config.yaml
init_std_o: 0.0
init_std_up: 0.0237
warmup_steps: 388
seq_len: 256
doc_mask: true
dataset: "wikipedia_en"
Below are experts of layer 5 (counted from 0) of a mixture-of-experts language model. Rows are named router (the router's row for the expert), down (a neuron's output weights, with its number) and show model dimensions 0-255. Each number is 128 + 32 x the weight over its row's rms, rounded and kept within 0 to 255.
After each expert's rows: "raises" lists some tokens whose logits its average output raises strongly, later layers aside. This comes from a sample of Wikipedia text that the model never trained on.

# expert 4
router [ 37 151 123 183 130 126 101 136 102 162 122 109 143 115 117 122 111  73  85 178  87 164  98 135 131 142  50 112 175 143 189 149  87  88  66  89 167 144  58 161 172 121 111 150 107 124 156 139 141 151 133 131 115 135 154  55 167 128 106 130 130 155 144 123 122 109 133 149 182 152 101 158  85 133 147  97 145 112  81  74 141 141 150  51 124 159 129 116 145 106  91 128 139 140 153 128 202  94 147 117 155 147 137 108 142 180 119  95 130 119  62 128 121 174 141 116  87 129 158 154  61 120 153 135  95 101 173 147 101 114 140  83  56 156 151 112 103  77 147 192 169  93 100 152 186 120 135 148  76 139 159 175  76 151 122 124 127 107 148  88  69 162 162  77 108  67 167 142  98 148 153 130 148 129  89 137  96 123 171 132 159 136 146 111 100  76 168  94  90 246 121  69 106 144 159  46 124 141 134 123 144 179  89 156 107 128 135 138 120 107 166 146  86 164 130  99 109 125 121 166 107 127 150 160 142 165 161 137 144  82 176  64 138 138 151 153 125 172 123 143 158 105 136 139 132 110 117 134 123 106  93 125 125  66 112 129]
down0 [150 154 126 116 122 146 149 149 195 141 175 148  94 188 194 146 107 164  72 136 159 130 131 121 109 102 129 101 145 157 149 132  95 151 133  70  94  82 159 125 167 112 121 126 144 148 115 138  99 109 174 139 121 144 138 178 136 145 138 112  87 145 174 125 161  95 117 108 176 154 130 221 160 110 183  97  83 138 150 134 132 140 112 135 157 180  79  81 159 158 136 106 123 158 141 155 136 122 132 155 109 114 161 157 121 118 125 170  83 164 163 119 168  90 141 121 123  94  50 179 213 149 120 137 188 130 109  99 172 106 180 157 152 124 101 117 139 131 113  80 175 108 155 124  98  95 164  84 139 136 186 177 139 151 130 149  94  70  84 152 131  98 156 162 158 129 114 170  93 130 185 119 142 162 133 123  60 147 119 130 185 123 143 146 149  92 109 233 103 112 154 115 201  73 146 160 121 110 137 141 139 105 169 162 155 133 101 106 109 137 155  64 152 143 136 210 130 133  81  75 112 188 166 170 197 137  95  91 142 150 165 128 150 148  98 148 122  98 131  83 124 136 139 140  77 179 105 106 184 128 174 106  79 146 111 165]
raises: "-", "\n", " ", " and", ",", "."

# expert 13
router [ 98 123  75 197 152 122  99 111  91 162  74  90 124 155  83 136 184 106 120 164  55 105 165 126 128 133 101 109 191 110 177 146 115 101  47 112 176 179 139 168 121 154 113 166  97 111  97 101 134 161 139 129 107  76 126 137  80 154  87 148 157 130 137 117 122 103 141 110 156 153 111 126 127 150 179 107 134 102  92  42 112  94 115  88 142 155 110 116 189 135  86 132 171 147 154 153 138 130 111 101  60 179 171 150 169 130 155 155 107 148  44  57 127 151 116  70  91 148 121 166  72 140 135 125 101 162 146 124 160 148 123  89 115 148 145  99 108 113 121 163 142  75 151 148 174  93 122  87 120 122 154 150 100 159 173 140 129 107 125 101  84 148 186 136 112  67 136 142 124 152 149 129  93  98 118 121  97 121 174 153  78 143 128 164 108 113 168 138  76 218 149  93  79 129 150 115 148 133 147 144 126 223 102  88 145 111 161 154 124 129 158 107 194 149 108 127  91  89 153 123 133 161 170 115 126 145 114  92 156 137 158  82 161 120  91 132 120 179 105  60 154 115 134 153 135 157 148  82 105 130  67  88 116  89  67 165]
down0 [176 125 137 113 163 171 103 185 131 138  80 120 198 115 171 193 187 147 108  84 126 120 106 128 100 127 142 110 141  79 132 142 136 141 144 101 157 100 158 146 112 134  80 139 121 120 129 152  96  98  89 138  87  99  90 194  63 109 151 138 145 145 187 162 119 184  93  62 157 113 102 155 195 140  70 145 111 123 162 144 138 133 151 179 116 127  90 179 149 110 103 128 141 128 190  62 143 143 178 172 134 130 107  89 121 137  68 146 150 124 185 142  91 124 138 126 149 111 154 183 162 133  93 142 147 112 110 134  65 153 119 149  95 108  94 109 109  76  79 157 121 116 139 117 142 160  89 209 141  86 128  90 150  83 132  64 125  94 148 146 154 138 107 119 137 121  71 125 109 141 155  85 120 170 132 123  89 140 130 133 102 155  82 121 129 162 156 108 155 113 120  95  67 204 140 140 131 134  62 115 134 135 146 138 165 148 105 134 168 131 141 177  71 158 106 154  92 133 162 112 115 152 130  75 138 131  83 137 153 130 163  64 147 105 162 153 170  78 160 165 120 192 128 115 123   9 146 101  90 174 118 165 131 198 147 108]
raises: ",", ".", " and", " in", " ("

# expert 6
router [149 152 110 141 153 108 132  83 129 168 137 129 102 168  87 188 135  78  69 134  92 125 134 125  85 154  96 115 225 104 166 153 105  91  84  92 144 151  84 180 149 170 111 118  88 104 112 108  96 131  83 115 127 140 115  94 112 171 105 148 111 128 181 156 108 107 137 142 132 160  89 157  92 135 161 101 146 119  64  85 133 111 142 124 124 183 128 147 143 126 118 140 124 125 154 130 107 123 134  96 144 181 172 112 154 124 174  79 120 133  98 117 120 136 128  86  66 134 140 185  78 139 109 154 115 123 157 144  84  98 136 110 155 163 197 121 101  94 143 169 138 103  89 171 219 102 110 131  49 106 147 170  65 139 189  88 132  73 130  96 127 131 144 133  81  61 170 145 106 158 172 178 105 118 104 152 110 140 173 130 102 166 142 112 173  93 147 129 103 230 151  68  84 171 163  96 104 167 150 175 149 159 143 121 125 152 147 133 123 105 131 120 116 143 109 111 108 111 135 129 157 112 136 168 111 185 133 115 142 143 149  90 116 104 183 123 116 177 213 134 131 148 129 190 111 173  78  84 148 154 101 128  39 103  92 122]
down0 [124 100 131 103 128 170  58 104  85 190 106 100 137 136 156 124  94  97 108  36 110 126 183 141  77 162  83 101 150 120 145 140  74 139 111 210 156 142 143 172 139 141 109  93 109 156 111  82  97 117 174 109 128  77  85 120 142 106 162 104 136 112 131  93 149 109 109 102 101  80 176 178 129 109 158 108 138  63 201 146 111  96 167 134 206 114 118 147 122  96 172  66 144 168 128  62 156 180 137 122 124 154 119 141 106 125 121 108 131 124 103 124 185 138  92 188 121 182 108 157 130 136 169 117 155 135 170 134 153 130 158 153 133 163 127  54  84 127 130 127  57 117 121 157  73 156 121  85 118 146 161 131 106  73 153 173 164 144 150 118 162 115 139 112 141 164 178  81  95 145 138 184 136  54 215 138 145 138  86 123 108  81  50 157 134 138 176 128 168 163 106 145  93 160 108 118 102 157 117 100 124 147 161 123 126 153  71 132 134 106 143 149 138  99  62 154 105 161 178 128 126 152 136 112 144 126 188  93  86 108 141 118 112 157 132 128 120 130 142 157  46 108 146 118 111 114 111 160 127  93 134 128 112  50 157 131]
raises: "\n", " The", " In", " It", " This", " A"

# expert 1
router [ 26 157 107 118 133  94 108 106 136 162 101 108 119 144  69 155 156  91  75 168  82 130 150 126 117 156 121  96 171 162 138 143  66 114  95  71 138 160 115 143 144 169 108 138  80 130 108  98 129 154 100 120 137 187 106  65 113 159  88 124 150 123 177 154  84 120 135 100 145 154 114 155  95 130 177 113 117 115  82  53 116 150 141 106 142 160 155 123 156 120 116 137 152 139 161 157 114 133 123 111 126 127 150 140 162 117 189 140 100 153 103 101 110 110  92 108  48 134 127 138 124 153 137 147  95 113 133 167  92 132 121  94 107 124 154 160 124  78 117 200 162 100 110 140 152  60  97 120 105 129 171 125  81 164 200 117 142  74 146 106  91 134 183 128 102  65 189 102  73 170 173 177 117  77  81 152 104 115 164 161  88 160 112 133 145  90 153 114  97 241 143 112 124 148 132 126 135 140 165 119 158 163 152 101 105 113 135 162 138 120 166 103 109 129 146 161 118  91 119 125 161 146 132 200 140 179 134  93 167 126 165  88 139 100 153 157 117 164 185 105 142 102 154 182 115 161  93  34 209 111  93  83 111 111 134 139]
down0 [120 168 103 182 116 135  76 175 106 121 118  92 128 156 116 134  94 130  87 115 119 184 170 140 128 153  76 117 166 106 150  90 110 129 144 173 192 126  97 197 112  73 140 126 123 113  95  79 160  93  82 157 141 104  83 134  97 128 128  82  90 129 171  77  81 146 146 152 132 171 129 149 138 149 129 157  64  61 191  98 112 165 117 129 115 137 153 144 100 148 172 112 137 118 125  86  65 140 151 148 100 140 120  75 117 112 134  93 103 100 182 144 108 104 115 139  39 210 139 114 130  94 115 131  77  91 196 153  90 129 129  99  98 133 153 118 123 105 113 100 223 151  91 106  92 163 119 144 126  82 155 150 121 157 142 152 134 161  80 107 124 130  89  59 117  83 179 117 160 120  83  70 104 127  96 133 138  60 146 127  98 132  78  98 131 112  74 104 102 138 108  75 176 176 125 182 181 145 130 128 187 129 131 175 134  88 107 176 104  82 140 153 100 159 131 164  94 100 166 126 123 114 126 174 132 172 132  99 179 136 143  98  83 117 136 161 162 150  88  87 141  68 101 129 127 110 144 164 142 162 127  66 109 100 102 148]
raises: "M", "S", "R", "D", "E", "1"

# expert 3
router [ 68 144  76 116 164  64  98  89 129 129 119  93 106 145 106 164 166 126 136 133 100 140  71 140 124 141  81  87 184  92 136 169  90 100 113 107 117 154 120 176 148 152 121 118 124  98  98 123 104 149  82 119 100 212 144  95  73 171 133 153 144 139 137 174 115 115 134  93 111 141  81 158  94 146 157  96 142 111 101  54  74 145 108  88 138 175 152 187 157 110 126 104 146 153 167 132 209 186 125 109 147 190 196 130 119 128 157 107 132 121  89 138 144 117 137  88  85 134 104 144 118 123 140 126 113 112 150 107 115 121 155  71  83 135 158 140 117 104 126 131 123 115 123 177 134 110 110  84 120  96 157 145  85 198 168 116  94 123 142 108 154 120 198  99  86  38 130 128 124 126 137 164  78  74  84 175 169 138 154 112 130 166 123 111 119 113 176 117  97 150 107  79 108 121 200 123  94 174 158 139 149 168  86 122 110 124 142 147 105 115 145 101 101 137  96 149  71  64 172 127 123 107 145 160 133 200 150 102 181 100 219  75 110 126 154 138 108 206 138  96 163 163 154 150 127 113 138  66 160 126 132 124  80  91  95 151]
down0 [123 162 161 148 118  74 128 155 111 150 140  78 111 127 110 103 125 160 183 159 103 158  95 138 174 107 136 164  87  79 135 109  93 116 141 217 108  75 145  87 162 182  80  90 118 102 118 131 120 111 141  76 123 180 142  97 100 163 155 136 115  91 128 166 118  95 164  96 181 143  93 193 141  99 119 110 154 134 123 168 128 127  84 135 197 147 146 195 142 101  99 123 126  97 137 114 137 115 143  74 112 124 130  96 206 146 146 117 127 131 112 131 137 132 130 125 168  78 181 144  85 116 139 165 198 128 174 114  71 190 116 154 169 120 166 169 144 131 165 102 131 129  86 139  94 120  55 101 149 122 140 124 176 121 105 154  98 198 133 122 245 168 136 194 102 162  97 132 106 118 137 116  95 152  79  90 107 146 120  72 188 136 119 191 103 133 153 216  96  94 137 148 172 171 152  73 133 118  93 206 116 128 102 104  72 102 176  80  86 131 131 165 144 103  94 128 104 152 118  84 125 187 118 121 170 120 147 127 121 164 142 171 118 150 103 168 143 137 144  95 114 139 128 147 131  97 132 122 152 145 155 124 163 125 129 108]
raises: ",", " and", " in", "."

# expert 11
router [ 67 172 112 134 180 143 133  71 142  97 185  80  99 145 103 175 180  79  97 191  80 138  95 130 110 140 121 107 153 109 160  95 136  89 110  63 189 179  87 179 141 179 101 133 137  92 122 149 126 142 103 136  95 120 101  80 108 139 119  91 162 133 119 145 137 151 135  91 112 147  74 181 111 105 171 151 114 107  80 108 135 116 140  98 139 178 132 141 130  79 118 162 146 165 147 118 150 124 135  75  95 138 146 116 171 167 139 136 129 133  81  91 120 117 123 110 100 137 125 162  90  90 122 170 100 124 164 106 148 122 145 129  98 186 164 153 100  90  95 134 138  95  97 180 188 136 110 103  69  64 167 160  85 193 180 119 143  90 144  93 118 102 149 137  77  26 139 144 115 132 199 149 131  88  85 121  77 137 135 173 160 138 149 117 200 109 147  98 137 182 136 106 120 146 174  90  91 150 146 122 116 174  95 109 112 154 109  94 133 160 167 103 135 143  84 130  67 100 145 145 140 126 132 124 110 167 138  93 157  91 201 119 154 148 148 127 140 162 196 109 151 115 143 152 124 183  63 135 130  90 104  79  49 126 110 121]
down0 [105  70 120 151 148 105  78 159 103 213  71 105 145 166 136 155 143 144 119 101 134 109 107 118 127 103 121 127 145  45 114 156 123 104 121 110 153 148 157 162 123  96  73 124  96  66 148 150 140 169 133 152  89 127 113  84 124 149 125 119 205 137 166 143  99 120 161  44 112 146 122 161 160  86 135 115 139 147  86 165 150 174 142 108  95  60 152 150 142 105 115 146 108 112 151  82  87 112 162  93 106 132  53 109 156 135 128 113 108 147 140  71 119  77  95 151 194 171  95 129 127  98 132 151 185 117 101 155 113 153 158  74 138 103  63  99  78 128 135 102 160 131  92  56 109 112 149 150 130 114 153 112 181  84 129  94 126  51  94 189  93 151 122 136 115 109  93 135 151  98 118 185 110 131  97  68 119 117  99 120  77  61 121  92 154 109 176  69 155 133 116 144 166 147 157 107 114 172  89 121 141 168 106 103 100 157  79 118 135  78 137 132 198 125 130 109 183 103 127 131 152 116 187 162 169 136 134 103 156 117 104 117 150  52 171 104  80 153  96 141 132  88 140 121 157  94 140  96 133  79  76 149 149 165 116  76]
raises: ",", " and", ".", "-", " ("